Experts of a small language model: 128 clamped SwiGLU neurons an expert, 484M tokens.
Below are experts of layer 3 (counted from 0) of a mixture-of-experts language model. Rows are named router (the router's row for the expert), gate (a neuron's input weights, with its number), up (a neuron's input weights, with its number) and show model dimensions 0-255. Each number is 50 + 12 x the weight over its row's rms, rounded and kept within 0 to 99.
Before each expert's rows: "comes after" lists some tokens at least twice as common just before its tokens as in all text; "gets" lists some tokens that make up at least twice as much of what it gets as of all text. This comes from a sample of Wikipedia text that the model never trained on. Tokens count by the router's weight.

# expert 3
comes after: ".", "'", "2", " that", "|", " \""
gets: "0", ".", " \"", " that", "s", "'"
router:44 55 11 60 57 53 58 49 66 44 53 35 52 51 48 34 51 66 28 59 68 56 25 57 71 64 54 44 58 57 42 69 50 38 44 35 57 49 51 52 57 24 57 48 66 71 53 48 37 55 36 34 53 43 54 57 39 56 60 55 39 62 64 51 71 28 34 56 70 58 51 58 47 46 56 53 55 54 46 41 27 48 56 56 48 48 26 39 46 47 35 67 59 69 50 52 35 35 73 58 69 58 57 49 48 61 63 23 53 77 51 50 45 47 55 43 58 50 59 45 51 62 45 53 60 60 70 63 33 73 43 25 61 67 43 42 53 73 41 29 51 53 49 52 38 61 54 43 60 52 52 64 51 34 50 58 54 60 32 52 18 37 58 50 34 47 59 61 47 37 65 58 51 30 40 69 56 59 34 47 58 60 77 31 59 44 70 66 53 47 50 56 50 57 75 63 75 54 58 28 44 72 50 39 47 55 28 73 57 43 67 39 52 50 40 43 38 35 45 48 40 66 62 62 37 58 50 64 51 50 36 59 42 58 36 40 48 69 50 60 50 41 46 58 56 51 69 47 61 36 55 66 36 68 60 36
gate0:69 41 53 60 44 64 42 42 31 39 44 34 65 42 57 46 33 63 45 38 64 48 37 43 63 48 49 26 41 71 33 61 48 59 37 69 44 49 36 50 58 30 56 71 37 45 37 39 54 58 37 52 38 53 42 41 39 53 52 67 42 70 31 57 42 52 49 37 39 87 41 51 40 51 72 43 73 46 68 48 59 57 57 82 69 64 55 52 58 51 77 49 55 39 47 27 54 47 53 68 39 67 58 54 46 62 40 52 47 33 35 42 33 31 46 54 40 43 51 23 57 33 55 60 40 56 55 59 58 54 53 55 54 48 44 61 54 72 34 52 38 48 44 48 50 61 64 57 71 50 56 41 37 52 52 48 70 39 41 42 32 47 66 68 54 63 45 68 47 62 42 55 62 44 34 40 52 41 58 51 53 52 54 21 65 50 38 42 74 42 48 35 27 49 44 49 27 58 48 42 60 32 65 56 49 43 55 59 55 24 39 57 54 29 64 43 62 54 71 54 49 61 75 66 36 54 52 62 50 25 49 55 59 54 32 28 46 36 34 46 63 49 35 52 31 47 51 29 40 49 47 73 54 57 31 53
up0:57 50 60 75 40 58 61 15 45 47 43 46 44 28 41 58 37 54 51 57 66 51 54 54 58 57 47 46 41 74 49 56 52 57 46 46 48 51 48 48 51 24 49 62 33 54 42 45 40 51 53 42 51 67 36 64 41 61 55 72 57 54 37 38 54 44 48 52 27 64 54 47 34 51 73 39 60 39 50 52 63 55 52 74 66 67 52 59 65 46 60 50 53 38 27 48 62 45 42 66 32 52 55 71 26 58 44 56 37 28 33 47 49 35 49 42 60 38 60 49 46 26 63 52 50 37 27 52 58 51 56 52 26 69 49 69 52 68 33 55 24 60 48 46 52 51 75 54 60 40 57 38 55 69 54 44 70 64 56 43 32 44 41 47 59 58 47 61 47 55 39 51 72 40 42 55 30 57 54 32 54 58 33 37 65 64 33 51 81 60 74 38 17 48 50 47 44 43 43 49 47 34 55 47 56 38 71 66 75 44 29 62 52 45 69 54 60 49 57 50 31 55 52 76 46 50 64 71 45 36 46 55 34 61 47 33 54 63 59 36 61 62 35 33 35 41 50 54 51 48 33 68 38 55 36 53

# expert 11
comes after: "\n", "==", "===", " ==", "|", ")"
gets: "\n", "==", "-", "|", "===", " =="
router:47 33 41 46 34 48 34 49 52 35 48 69 60 57 23 47 41 43 35 39 40 82 69 44 48 53 52 48 58 59 58 58 39 34 54 58 34 51 59 41 45 52 59 38 42 48 28 35 43 49 45 37 69 54 62 37 47 51 49 40 56 48 57 65 36 53 52 65 52 44 44 43 33 82 40 54 75 38 40 52 47 55 50 38 29 56 75 37 43 54 47 58 56 45 37 40 66 35 34 48 36 40 52 54 35 65 49 36 49 39 58 31 48 60 38 62 63 60 52 36 67 43 72 36 55 48 31 47 48 30 32 58 44 56 46 42 61 50 60 56 41 50 50 53 65 58 36 48 30 30 40 37 39 53 50 47 44 66 53 49 39 80 44 49 56 46 47 58 51 48 51 51 62 60 48 50 30 78 16 41 65 61 36 63 55 44 75 48 60 83 56 53 52 17 55 53 37 48 57 54 25 65 34 73 58 37 55 73 61 53 52 34 71 48 50 65 63 53 35 33 42 49 42 50 34 54 62 44 40 42 40 61 45 53 42 59 65 38 59 75 40 26 63 53 43 63 68 48 52 69 50 50 50 40 60 59
gate0:37 44 34 47 54 58 33 50 49 54 56 48 54 39 51 45 30 78 25 42 46 34 43 56 56 60 62 42 65 40 48 40 50 45 50 54 45 56 40 74 60 54 28 59 63 56 57 62 58 55 40 46 51 69 76 70 44 32 35 64 78 60 68 39 51 26 35 48 44 42 45 47 50 43 44 46 59 32 45 43 39 41 75 65 47 42 65 35 51 49 65 40 70 40 55 35 60 49 57 22 43 40 46 70 34 50 57 45 55 61 35 42 37 57 44 66 37 37 49 77 33 34 49 54 66 48 59 51 36 34 40 63 55 50 44 38 50 72 61 44 75 52 32 57 47 38 55 56 52 66 46 39 24 73 61 72 47 62 42 32 74 17 53 52 53 57 32 57 31 52 51 35 49 47 59 66 47 38 55 50 57 55 43 45 63 43 59 46 53 42 47 35 59 38 36 46 43 53 62 69 77 27 45 48 48 32 29 38 50 70 54 47 51 52 48 44 38 61 54 77 51 52 39 40 42 42 58 45 41 80 43 50 43 60 41 49 54 51 39 35 53 65 47 46 43 50 53 53 83 55 42 44 47 66 38 38
up0:56 40 58 23 47 37 40 58 42 44 67 51 56 56 60 20 36 74 55 62 47 30 49 27 45 44 61 67 51 37 50 57 38 47 39 39 46 38 67 58 70 52 60 49 55 39 53 56 39 56 55 31 48 56 64 60 45 39 21 58 50 78 81 29 56 38 33 54 57 60 59 54 44 71 41 50 34 46 49 53 55 54 57 63 47 36 45 45 37 47 69 48 70 39 62 34 78 65 48 49 47 40 42 49 53 30 49 68 34 42 63 53 64 46 42 60 29 49 50 69 23 35 61 60 49 53 49 59 42 38 48 84 32 36 39 46 52 58 48 72 61 71 33 41 49 46 41 59 37 36 32 44 50 63 60 52 56 44 57 41 55 42 55 77 41 60 30 67 43 63 53 34 48 63 59 43 48 62 43 32 54 44 53 47 46 47 64 53 66 55 46 48 64 53 29 50 64 72 57 36 57 23 56 59 48 19 51 44 43 56 50 51 37 44 64 63 39 37 63 62 47 45 44 59 39 43 57 50 56 57 34 56 48 36 24 40 55 39 41 35 41 55 47 67 42 47 64 53 43 37 61 47 60 76 36 45

# expert 2
comes after: "1", " ", "2", "9", "0", "–"
gets: "1", "2", "0", "9", " ", "8"
router:54 61 46 55 52 38 56 55 44 54 39 34 74 66 41 48 55 43 49 50 40 60 68 56 59 41 40 61 59 57 36 27 49 50 45 46 36 45 75 49 23 34 73 49 60 37 55 43 51 31 55 51 44 37 46 51 60 55 71 57 45 61 52 48 53 40 53 48 59 71 73 54 63 44 51 57 48 53 53 27 52 44 54 67 48 67 34 59 52 75 79 64 56 61 46 55 37 76 53 77 39 39 63 52 51 29 56 60 64 24 38 44 51 43 55 73 48 31 45 66 43 47 40 49 42 58 29 51 51 51 55 59 50 66 60 51 42 64 70 68 88 48 58 28 60 40 53 50 70 65 59 46 55 77 59 41 51 48 42 43 52 48 38 41 49 56 48 46 79 46 54 43 53 42 45 51 47 61 67 56 37 31 49 43 66 60 56 33 51 29 40 61 66 47 53 72 45 42 41 63 76 70 51 58 32 49 38 35 33 44 43 47 45 38 65 68 46 51 49 66 71 47 34 50 37 58 65 36 27 47 55 58 58 63 61 42 46 58 70 50 39 64 30 27 56 40 51 58 42 51 54 30 66 56 48 51
gate0:39 38 42 38 57 58 53 47 71 40 48 34 28 44 48 56 35 53 41 58 44 59 39 63 61 61 47 58 55 39 44 61 52 42 60 52 17 42 53 31 48 68 57 30 50 51 50 45 65 25 56 49 37 37 55 42 40 66 31 51 42 26 59 49 25 33 71 51 45 58 62 59 45 57 50 53 53 53 64 26 73 56 38 61 30 42 53 19 60 39 65 59 56 59 54 51 60 59 56 53 70 49 46 61 56 43 60 68 67 47 47 44 53 41 58 48 62 50 63 61 43 52 50 64 57 36 64 48 54 30 59 53 39 32 40 64 47 56 46 41 53 41 47 70 49 29 66 52 40 50 39 57 66 56 60 55 46 62 40 30 50 38 44 68 46 51 32 28 54 53 74 40 66 34 56 67 54 58 29 58 46 33 57 49 42 43 57 48 50 62 51 73 52 41 49 55 61 50 52 26 77 39 61 40 28 58 49 57 48 41 54 48 60 18 54 54 60 66 57 31 58 53 42 18 51 49 38 46 37 54 59 47 61 41 63 41 51 29 28 43 24 25 45 35 62 31 24 59 61 53 48 42 37 65 52 32
up0:55 29 46 40 61 58 56 61 71 63 62 31 39 54 57 34 33 47 40 55 50 78 48 45 35 69 25 46 55 41 31 52 75 57 55 42 29 48 50 60 40 51 63 65 65 57 46 35 51 34 57 68 56 51 38 44 38 58 30 44 55 53 39 38 37 44 63 57 45 49 71 61 51 51 32 38 51 46 57 37 62 64 65 60 34 44 57 21 45 31 54 44 37 45 44 45 44 44 47 61 70 57 62 51 41 37 57 57 55 50 42 58 53 47 63 49 47 54 51 64 52 56 48 42 57 52 75 51 41 52 68 40 49 43 55 73 39 65 55 41 54 48 38 69 53 44 67 40 22 76 34 62 46 57 52 57 37 58 79 25 65 42 44 66 54 47 35 46 44 51 76 24 47 53 24 59 42 58 38 64 51 39 51 55 47 22 58 43 50 53 71 64 58 36 51 48 60 45 61 20 44 40 63 61 40 52 41 33 49 28 47 53 54 44 64 54 54 63 60 53 43 44 46 30 36 42 35 51 52 30 53 37 60 53 46 53 44 27 29 33 55 33 49 44 36 37 30 41 75 38 40 45 32 42 72 53

# expert 1
comes after: "\n", ".", ")", "\"", " =", ")."
gets: "\n", ".", ",", " |", ")", "-"
router:43 32 72 43 46 42 70 50 64 55 46 43 31 59 44 64 71 48 58 37 36 54 63 39 49 46 49 30 52 37 44 32 39 60 54 56 49 44 51 34 54 53 50 18 51 52 28 50 54 45 58 28 38 47 42 26 61 55 52 31 42 43 57 52 55 38 34 66 46 46 69 55 55 40 60 47 33 43 47 46 36 48 53 52 39 54 67 41 42 40 49 65 68 47 49 63 47 23 58 41 57 58 71 53 33 30 53 58 45 53 47 36 56 25 58 55 26 35 54 85 48 49 51 46 54 64 60 37 53 74 33 56 65 61 31 53 56 79 53 53 61 74 26 43 40 56 35 52 44 43 59 41 51 36 54 46 41 56 54 30 73 48 44 45 67 53 68 45 52 32 53 43 62 50 43 35 54 62 36 51 55 37 55 58 51 35 65 52 46 63 47 30 53 41 67 57 43 60 40 53 52 37 61 65 38 43 37 67 52 46 48 60 60 42 39 59 38 45 77 52 49 69 43 49 53 59 44 88 61 47 28 45 48 48 45 72 47 45 67 55 62 29 57 55 65 53 43 51 57 40 41 51 71 81 33 73
gate0:62 62 51 48 42 57 75 25 49 40 54 52 54 53 53 46 58 34 14 58 49 48 25 37 64 47 51 57 46 54 48 44 45 42 45 55 57 55 53 40 37 54 52 54 36 62 51 42 52 36 61 57 38 61 37 79 55 47 54 55 27 53 38 59 42 63 41 31 57 58 43 42 60 38 53 52 37 43 39 20 33 32 40 46 55 47 47 46 68 45 30 62 60 55 44 48 46 42 61 70 41 49 28 65 55 45 31 49 34 59 44 50 44 57 40 55 61 43 52 28 64 57 61 34 64 52 52 40 50 59 65 62 53 69 50 54 45 72 58 55 61 54 52 34 48 63 29 39 32 52 40 59 49 38 28 46 53 69 54 84 28 49 78 55 51 50 55 57 55 49 44 37 54 53 42 64 38 51 62 65 48 26 48 44 61 57 39 49 49 61 65 23 44 53 57 43 35 27 62 51 63 45 52 63 55 36 37 39 66 58 64 72 64 76 18 57 51 52 82 41 45 59 70 49 52 46 30 62 47 34 77 45 45 67 48 49 42 52 37 46 46 79 48 40 52 40 40 43 48 38 52 49 41 54 35 27
up0:44 52 66 39 42 60 45 45 39 32 22 55 64 40 39 44 54 61 63 41 52 37 59 51 53 57 46 53 33 44 41 65 41 65 50 55 43 41 56 39 43 45 57 35 60 59 60 53 39 54 68 53 58 42 52 48 50 61 66 52 70 40 66 62 41 49 50 58 42 40 51 40 52 48 63 55 69 73 45 69 66 41 46 46 44 61 58 38 68 63 44 62 37 64 64 64 52 59 56 51 78 44 36 47 56 52 55 45 44 28 46 34 54 38 51 62 32 36 34 47 26 55 27 53 64 46 50 46 42 39 63 32 36 42 27 39 66 23 36 48 45 50 47 47 44 33 62 65 34 59 42 50 59 44 57 47 63 46 44 35 56 39 34 47 48 46 67 48 57 48 53 59 61 36 63 46 66 59 50 56 40 58 66 64 57 61 35 46 51 44 44 58 60 56 67 59 65 68 62 63 56 37 42 43 36 59 59 52 28 85 37 42 27 36 69 14 56 29 30 31 61 69 44 23 46 60 48 36 48 81 41 51 67 56 52 62 44 29 35 49 71 24 28 66 48 46 48 54 33 55 68 45 40 58 44 55